Experts of a small language model.
Size: vocabulary 8192, 170M parameters.
Below are experts of layer 4 (counted from 0) of a mixture-of-experts language model. Rows are named router (the router's row for the expert) and show model dimensions 144-191. Each number is 128 + 32 x the weight over its row's rms, rounded and kept within 0 to 255. Numbers have three digits each.
After each expert's rows: a language model's description of what the expert responds to; "gets" lists some tokens that make up at least twice as much of what it gets as of all text. This comes from a sample of Wikipedia text that the model never trained on. Tokens count by the router's weight.

# expert 16
router:149114095102154120255212152102137137138121143133109113137141087120142148134170234128154077140142113125129185104113153122109163111142120112105109
It responds to: Number endings, close brackets. Closing parentheses and final digit groups of numbers like 000, 550, 776, with occasional word starts such as dr, ph, prior.
gets: ")", "0", "000", "00", "1", "10"

# expert 69
router:099107239126144110166189123139135145144124119129109109142143091199135086130155132141062123144123125136141155144105087140111156132167154083133124
It responds to: Mixed name pieces. Word and name pieces like Alb, Est, ür, best, Sus in German or foreign names, credits and unit names.
gets: " Alb", "est", " best", "ust", " 100", " inf"

# expert 42
router:117122082116138095079187154113109162145116118163113119126148118171118092116135181144128127156164114110060160146112135107101114117156145126108106
It responds to: Header equals and names. Closing equals signs in section headers, apostrophes in it's and what's, and name pieces like La, Sign, Fra.
gets: "La", "=", "ho", " Gl", " Fra", "^"

# expert 62
router:141111058115140111074220123087106128143135138148110131138138129172127152129128128130051091152141107117125145133131111102129157085104147122135135
It responds to: Table cells and values. Pipes, minus signs and dashes in tables, and names right after infobox colons, such as Gl in Gladys, Cro in Crowe, Cre in Crease.
gets: " |", ":", "  ", " =", " to", " -"

# expert 1
router:131111119119138110128191135130120145137116097155124113136135152124139150108132137139187099154127109136128133138094090101116000112185151143105127
It responds to: Infobox Area/regulation pieces. Mostly Area, Region and Summer in place infobox fields (Area code, Summer DST), plus word pieces of regulation and parliamentary.
gets: " Area", "lia", "ulation", " regulation", " area", "ren"

# expert 4
router:110128164130152089196171134151108130149118099136107131129146136130131066107121168125114108130148122142167152135082174120123235176142125130113116
It responds to: Biography life verbs. Verbs and nouns after a pronoun or possessive in biographies, such as lived, grew, spent, experience, daughter, relations.
gets: " lived", " had", "ae", "ale", " me", " experience"

# expert 72
router:110110181123133126138138151078121140137117110148091125135123059155146069134137048137156138130136104121126135133108118130110209160060147127144118
It responds to: Accented foreign name pieces. Accented pieces of foreign names after country codes in tennis tables, such as Jürgen, plus invisible characters in coordinates.
gets: "ja", "ür", "ö", " Cha", " Gal", " Austria"

# expert 33
router:111111063098139091162233145211114134138101108143112134140139125121135135120125153132115107135148106125099157137112143107121139176138140053113095
It responds to: Guitar and W tokens. The letter W starting words or table results, and band-instrument words in lineups, such as guitar, bass, Producer.
gets: " W", "W", " guitar", " w", " their", " Tom"

# expert 41
router:130101202117150107227148143094137142133106180147106129153132134076144146131151102141082109154156089112081183135108083124119124084130153148125136
It responds to: Noun after article. Broad content words and numbers after the, a or in, such as years like 1939, state, York, 000, and the ′ and ″ symbols.
gets: " a", " the", "'", "9", "y", " \""

# expert 47
router:116110070112149100149168128144111149166127102126108092156108086117135095107162160128185118153122126110154166128100111155086184170122140133103130
It responds to: Informal mo, name starts. The piece mo in mom or moseyed in quotes, and first pieces of surnames and place names like Che, Hay, Jam.
gets: " mo", "aha", " use", "ez", " Jam", " Hay"

# expert 58
router:119095090080142119155130127046087134141114122129125098141138126113137159101143174141245109121147100132121140131095106119123138116121137094135112
It responds to: Mid-word and table numbers. Word-internal pieces like res-po-nded, te-mp-orarily, and decimal digits or pipes in election result tables with votes and percentages.
gets: "  ", ".", "'", "si", "po", " then"

# expert 56
router:124121130122146128083086185121123148144112083118104113134149101093130172122135155134191086126142110114128135160133189140116078103094106099125096
It responds to: Politics and competitions. Party, politician, member and leader in political biographies, plus capital letters in acronyms and eting in Competing or Meeting.
gets: "P", "C", " University", "A", " Party", " member"

# expert 67
router:101133237114137126154123131132123154133121072155124111147136124122145114119151203118049125144126120121179127142133088134103000162141166130124104
It responds to: Rare word fragments. Odd middle pieces in names and compounds like pec in Perspectives, ho in Greyhound, oe in Donohoe, plus Pre- prefixes.
gets: "ho", " Pre", "pec", " No", "oe", "ep"

# expert 21
router:125122255132167101031107114176127138142120156150088111159149113076126035117116109137129114150131106125130154139115136124129137085185123146126126
It responds to: Place and name starts. First pieces of proper names, often places or transliterated names, such as Ad in Adelaide, Wa in Wadi, Nor in Norfolk, plus pipes in sports tables.
gets: " Ad", "si", ";", "ali", " him", "ora"

# expert 64
router:140125089103149120128152163056126134141127127151115115132144089106132197101104149143167080144134103113147172157101135103137079101114146114108093
It responds to: Modals and verb endings. Modal verbs after a subject, such as could, can, should, plus plural and verb endings like -es and -s.
gets: "s", "es", "os", " 14", " one", "ous"

# expert 37
router:123107037132135123220132135086121130136116158166128116153144091138137167133141151136202086168147116112145135136121087129116193099122143114122103
It responds to: Years and headings. Years in dates and citations such as 2020, 1919, 1998, plus = in section headings, commas in lists, and ISBN 978.
gets: "=", " 2020", ",", " the", " 2021", ":"

# expert 7
router:103129070120120113103191153153118138127122092148095128143135087204135059138153062145141122131136094108105148143155055127119190156091122132117137
It responds to: Mid-word name fragments. Inner or opening pieces of rare names and foreign words, such as Ind in Indeevar, found in Nafoundine, bil in Mobile.
gets: " Ind", "Ch", "bil", "rac", "oc", " Church"

# expert 61
router:120133123109148125104143118089110147138118151146101096134138103037118143112125215119045074139152109116115107130102152135123201124117120099113114
It responds to: General word endings. Broad catch-all of ordinary text: word endings like ia, ive, ctions, plus common words such as However, this, should.
gets: "s", " the", "a", " to", "The", "ia"

# expert 11
router:127102194130145143216165146127122130131108121150129118143149088087149142121143100150054091155135112128140135132142110115108217058129134127111095
It responds to: Replacement verbs, etc. Verbs after was/were like replaced and succeeded before by or in, plus etc in parenthetical lists and some mid-name pieces.
gets: " res", " replaced", "oi", " etc", " succeeded", "illa"

# expert 40
router:116119167125146104039096134035114132123120136144106122132137086159148120105110150134122134120140110112120123134157136100111042106130148118113123
It responds to: Titles, national, table bars. Word starts in titles and sports results, such as national champions, Oscar nomin(ees), World Ind(oor), plus table pipes and was/is.
gets: "|", " is", " was", "N", " National", " been"

# expert 66
router:139092107108140094202162142121108143147142084109122124140145113132143170114140088145049105127133095109132158149149099098103124093139149120123121
It responds to: Tennis singles and doubles. Words like singles, doubles, league and allowed in sports-title contexts, such as first singles title, mixed doubles.
gets: " can", " singles", " 14", "uri", " could", " doubles"

# expert 29
router:125100046133144113176132140178129128145130074134115139130155088142136222118098139142092103130156131140092116127122069110139218131136156114143118
It responds to: Table separators, common words. Table pipes, dashes and numbers in tables and lists, plus common word starts in prose, such as arr, inv, year.
gets: " |", " The", " 18", "–", ";", " 3"

# expert 65
router:081146163105150104227064142097139115134120076140111103111143103000136203133123196130132099147127105139142128140134085127098091123100090140117125
It responds to: Clause verbs and connectors. Verbs and function words mid-clause in prose, such as were, was, such, needed, based, being, protested, reached.
gets: " were", " such", " to", " was", " it", " local"

# expert 35
router:139117100133146123146109140125115147132115106133126119153133123075134150108142115153255103110148101134131153113139113126107079139140149144123127
It responds to: Written and the. Mostly the in narrative text, plus participles after commas such as written by, working, having.
gets: " the", " written", "s", " vi", "the", " working"

# expert 68
router:117114130103141091123156126063110160142135133131109094115142145178138184124134182141243120125145072101082163131124153124120255132133135167112117
It responds to: Concessive words and -ing. Sentence connectives such as However, While and Although, plus -ing suffixes and possessive s after an apostrophe, as in underlying, town's.
gets: "ing", " However", " (", "s", " While", "ough"

# expert 36
router:127103251125157118068169145116105137142103113163114121123131133059158072133134228150107073141132079106135135103084111132113190164155137107117132
It responds to: Name and born. Words like Name, born and son, and word pieces such as but in tribute, mostly in titles, infoboxes and biographies.
gets: " Name", "born", " Cat", " son", "Char", "No"

# expert 43
router:127111082104144124156171136106110142137121113146126120111125110136130212128136231150223106140134109107134155141128103135121130111106131105143117
It responds to: Pronouns and subject nouns. Sentence subjects and verbs in plain prose: he, his, was, is, plus nouns such as motor, window, Music, Act.
gets: " he", " He", " his", " was", "um", " him"

# expert 63
router:116113129130132102084112145139119159151113147120107125150138096159122173128173120150161089173126088123120125131097129136138108053174119177138143
It responds to: Non-Latin script, Ra. Characters in Devanagari, Georgian and Hebrew text, plus Ra starting Indian names like Raosaheb, and numbers such as 100.
gets: " Ra", " 100", "W", " Sm", " Rot", "2020"

# expert 49
router:131121000120129121019176145119122146135102134130116113141127120136159229118146143132124152135123122115178124132133116123132142187103124071121119
It responds to: Articles after verbs. The, be, for, by after verbs or prepositions in sports and film prose, plus verbs like leave, give, continue.
gets: " the", " be", " The", " On", " use", " as"

# expert 51
router:108121234099165138071155153154118137146103096139115113130137114209113078091114144132027126126141150129083150129105105131099214125091124078114093
It responds to: Totals and bio fields. Total or total before counts of stats, area or census, He starting sentences, Born/Spouse fields, and coordinate second marks ″.
gets: " He", "″", "\n", " Total", "′", " Born"

# expert 30
router:097135211114137106204121150087101160149124151152123110130142100109142054129155137170112091131132128123112125144120111140115185119071149162102130
It responds to: Mixed title pieces. Mixed tokens, often pieces of titles and institution names, such as Minor Count-ies, Attorney General, National Science Foundation CA-REER, plus has/to/help.
gets: " has", " to", " help", " 2007", " not", " High"

# expert 19
router:134119136118120131170193123129118141137124115149112101143123105065111153145146102137060094158130049103141161107134098119097175079115140133116125
It responds to: Final digit fives. Final digits of multi-digit numbers, especially 5, in census and statistics text, such as 2,415 families or 12.5 percent.
gets: "5", " 5", " contest", "isi", "2", "49"

# expert 18
router:148112096120153124145126136114123163149130150143111101146144153160123154138141142131046139146111078130109169159115117107094199042137132051112111
It responds to: Common nouns, numbers. Very broad: the, numbers in tables and percentages, and plain nouns or word pieces like city, doctor, labor-er, Mother.
gets: " the", " The", " 6", " 5", " first", "er"

# expert 15
router:112130219088127109033192134080121161145124113151104120134140121094135121125163180159111115146130114115137148131102153111110154146121136117125118
It responds to: Mid-word syllable pieces. Inner word pieces like oma and if in words and names such as automatically, diplomatic, Aromanians, Cucujiformia.
gets: "oma", "if", " Mar", "ava", "ima", "uma"

# expert 31
router:120120187116148118055136128100102132140119111131120123135155098098126122137136255139128087130145120120076119115122110120127160113094128119118106
It responds to: Punctuation and career headers. Closing parentheses, table pipes, colons and semicolons in lists and tables, plus section words such as Career and Tournament.
gets: ")", " |", "I", ":", ";", " was"

# expert 45
router:141114085116141113080084152128098125163130117144135111134139100155106158129140095144030105134141110126137114136105134125123028126142153087152129
It responds to: County, count, non-Latin bytes. The word County or count pieces, Can, Cr, cc inside words, and raw byte pieces of accented or Chinese characters.
gets: " County", " Count", "unt", " to", "cc", " Can"

# expert 52
router:111125104123158125098060128107128145145115094149121100143131085087115149136141132147000066134123086114144120145125164134117063109107154138119119
It responds to: Word-final or/ore pieces. Word-final pieces like or, ore and ora inside names and nouns, such as Valor, Collymore, commemorating, conductor.
gets: "or", "ore", "ass", "ora", "ail", " Score"

# expert 55
router:150096150099129116066180165120131132133100080134120117134110139183124103128162207142045107133143118132119160122102174122134122132106133061115128
It responds to: Infobox colons and line breaks. Colons, line breaks and name or word pieces in infobox and cast lists, such as Born fields, Screenplay, Sunil, slab.
gets: ":", "H", "\n", "il", "le", " /"

# expert 27
router:123108088128150114039195119148132155144111122153095127141129126059126133129183137145152117156144100114152178148070121123114115082113133134115120
It responds to: Capitalized word openings. First capital fragment of a proper noun or title after the or a pipe, such as En in Encyclopaedia, Sac in Sacramento, Chi in Chioggia.
gets: " C", " \"", " In", " V", " Z", " U"

# expert 28
router:105106142107120128051140141130115130129109117143130121145122118103133163120156148156124121136119112135155115161097063127119000084104153118110110
It responds to: Articles and title nouns. Mostly the and The before nouns, plus title or name heads like Lord, Order, European, and commas after names.
gets: " the", " The", " an", " E", "ta", "or"

# expert 53
router:128117068110136100093144157052124135138120154140115112152142101117124229108133092141179103139146098113075127134112118105102096136075154116118083
It responds to: Field values, Due, merged. Values after labels in lists and seasons (Term ended: 22, status: N), plus words like Due, merged, Di, Cu.
gets: " N", " Di", " 24", " Cu", " due", " Nu"

# expert 50
router:115109196101139124196133134118115148116099097158134134126128107139138138124160222152132081122130077134127139141117140145138149104129134085116131
It responds to: Pieces of proper names. Last pieces of multiword names and terms, such as Star Trek, National Park, Joint Chiefs of Staff, World War, GWh.
gets: ")", "\"", "}", " War", "W", "J"

# expert 24
router:114108205127140135049175156102131126143113105133089120120147094153129062145140109126106161152140090137092144129096069134107095087086136116111114
It responds to: Directions and parts. Compass and region words and part or member before of, such as south of, eastern parts, west coast, a member of.
gets: " member", " coast", " |", " east", " west", " south"

# expert 13
router:095110057109154109068151132077129130131115106148121129127148101024139178114127120129170082132129112115102122138156144090112229133110144165129120
It responds to: List-item and table starts. Tokens opening list items or table cells, often name beginnings like Jam, Ras, Lem, plus quote marks and from.
gets: " \"", "  ", " Ni", " as", " Jam", " from"

# expert 3
router:109111010107148097091128129072122155139130138139118115143154104100126203097131144138208129157136088123133125146119092109112211081122148103097121
It responds to: Name and taxon starts. Capitalized first pieces of names and taxonomy labels in lists and cast credits, such as Class in taxoboxes, Alexand, Nicol, Tre.
gets: " Class", "ab", " Tre", " Re", "b", " Do"

# expert 46
router:137130061140125127191086136149141191128107104116110130119115158170129121126090075155116138127117136161104121132107126150115102168111137146122093
It responds to: Hyphens and dashes. Hyphens in compound names and table rule lines, plus list-item dashes at line starts, as in Jean-Roger, Madison-Ridgeland.
gets: "-", "–", "/", " -", "−"

# expert 5
router:100112240113142113004114149111104117117123151139100119127140083159139047092184133125110124137139100123096130123118089118113115019124146153114107
It responds to: Mid-word pieces, determiners. Middle word pieces in names and technical words (orp in Ravensthorpe, ci in disilicide), plus the, its, their, and heading equals signs.
gets: " the", "=", " =", " its", " their", "'"

# expert 26
router:146132077111139123091215120086133149142115093147125108127128121135113199130138220167126142135126119131107181147134118125125195075113128114115132
It responds to: Acting and playing roles. Nouns and verbs describing career parts in biographies, such as starring roles, plays as midfielder, plus dates and dashes.
gets: " new", " —", " February", " Matt", " Best", "ign"

# expert 34
router:121101066107153110189184140123118152152117145134126105131162080159132148085126139145093097140156109113143165141147130114104191175100146044102106
It responds to: Word-start fragments. First pieces of ordinary words split into tokens, such as ru in intruded, br in bribery, bl in blown, warn in warning, and all.
gets: "ru", " all", " br", " bl", " manager", " te"

# expert 9
router:133117107107130115116136130057130144132115088146134121130139101078127161134146144145100120126145111109097155155129091123110054146161119150116110
It responds to: Table and list fragments. Word pieces and numbers inside infobox fields, score tables and lists, such as Municipal, player, civilian, emi, N/A.
gets: "em", "}", " /", "ba", "lo", " player"

# expert 23
router:097100123141143133230137154193118130150144120126115074129150110149124100130142131152153109144129088096113106167107102122105251121103153153095130
It responds to: Institution and title pieces. Word pieces and words within proper names of organizations, acts, wars and places, such as Gun, Historic, Engineering, War, with parentheses.
gets: ".", " American", "ge", "ra", " (", "ger"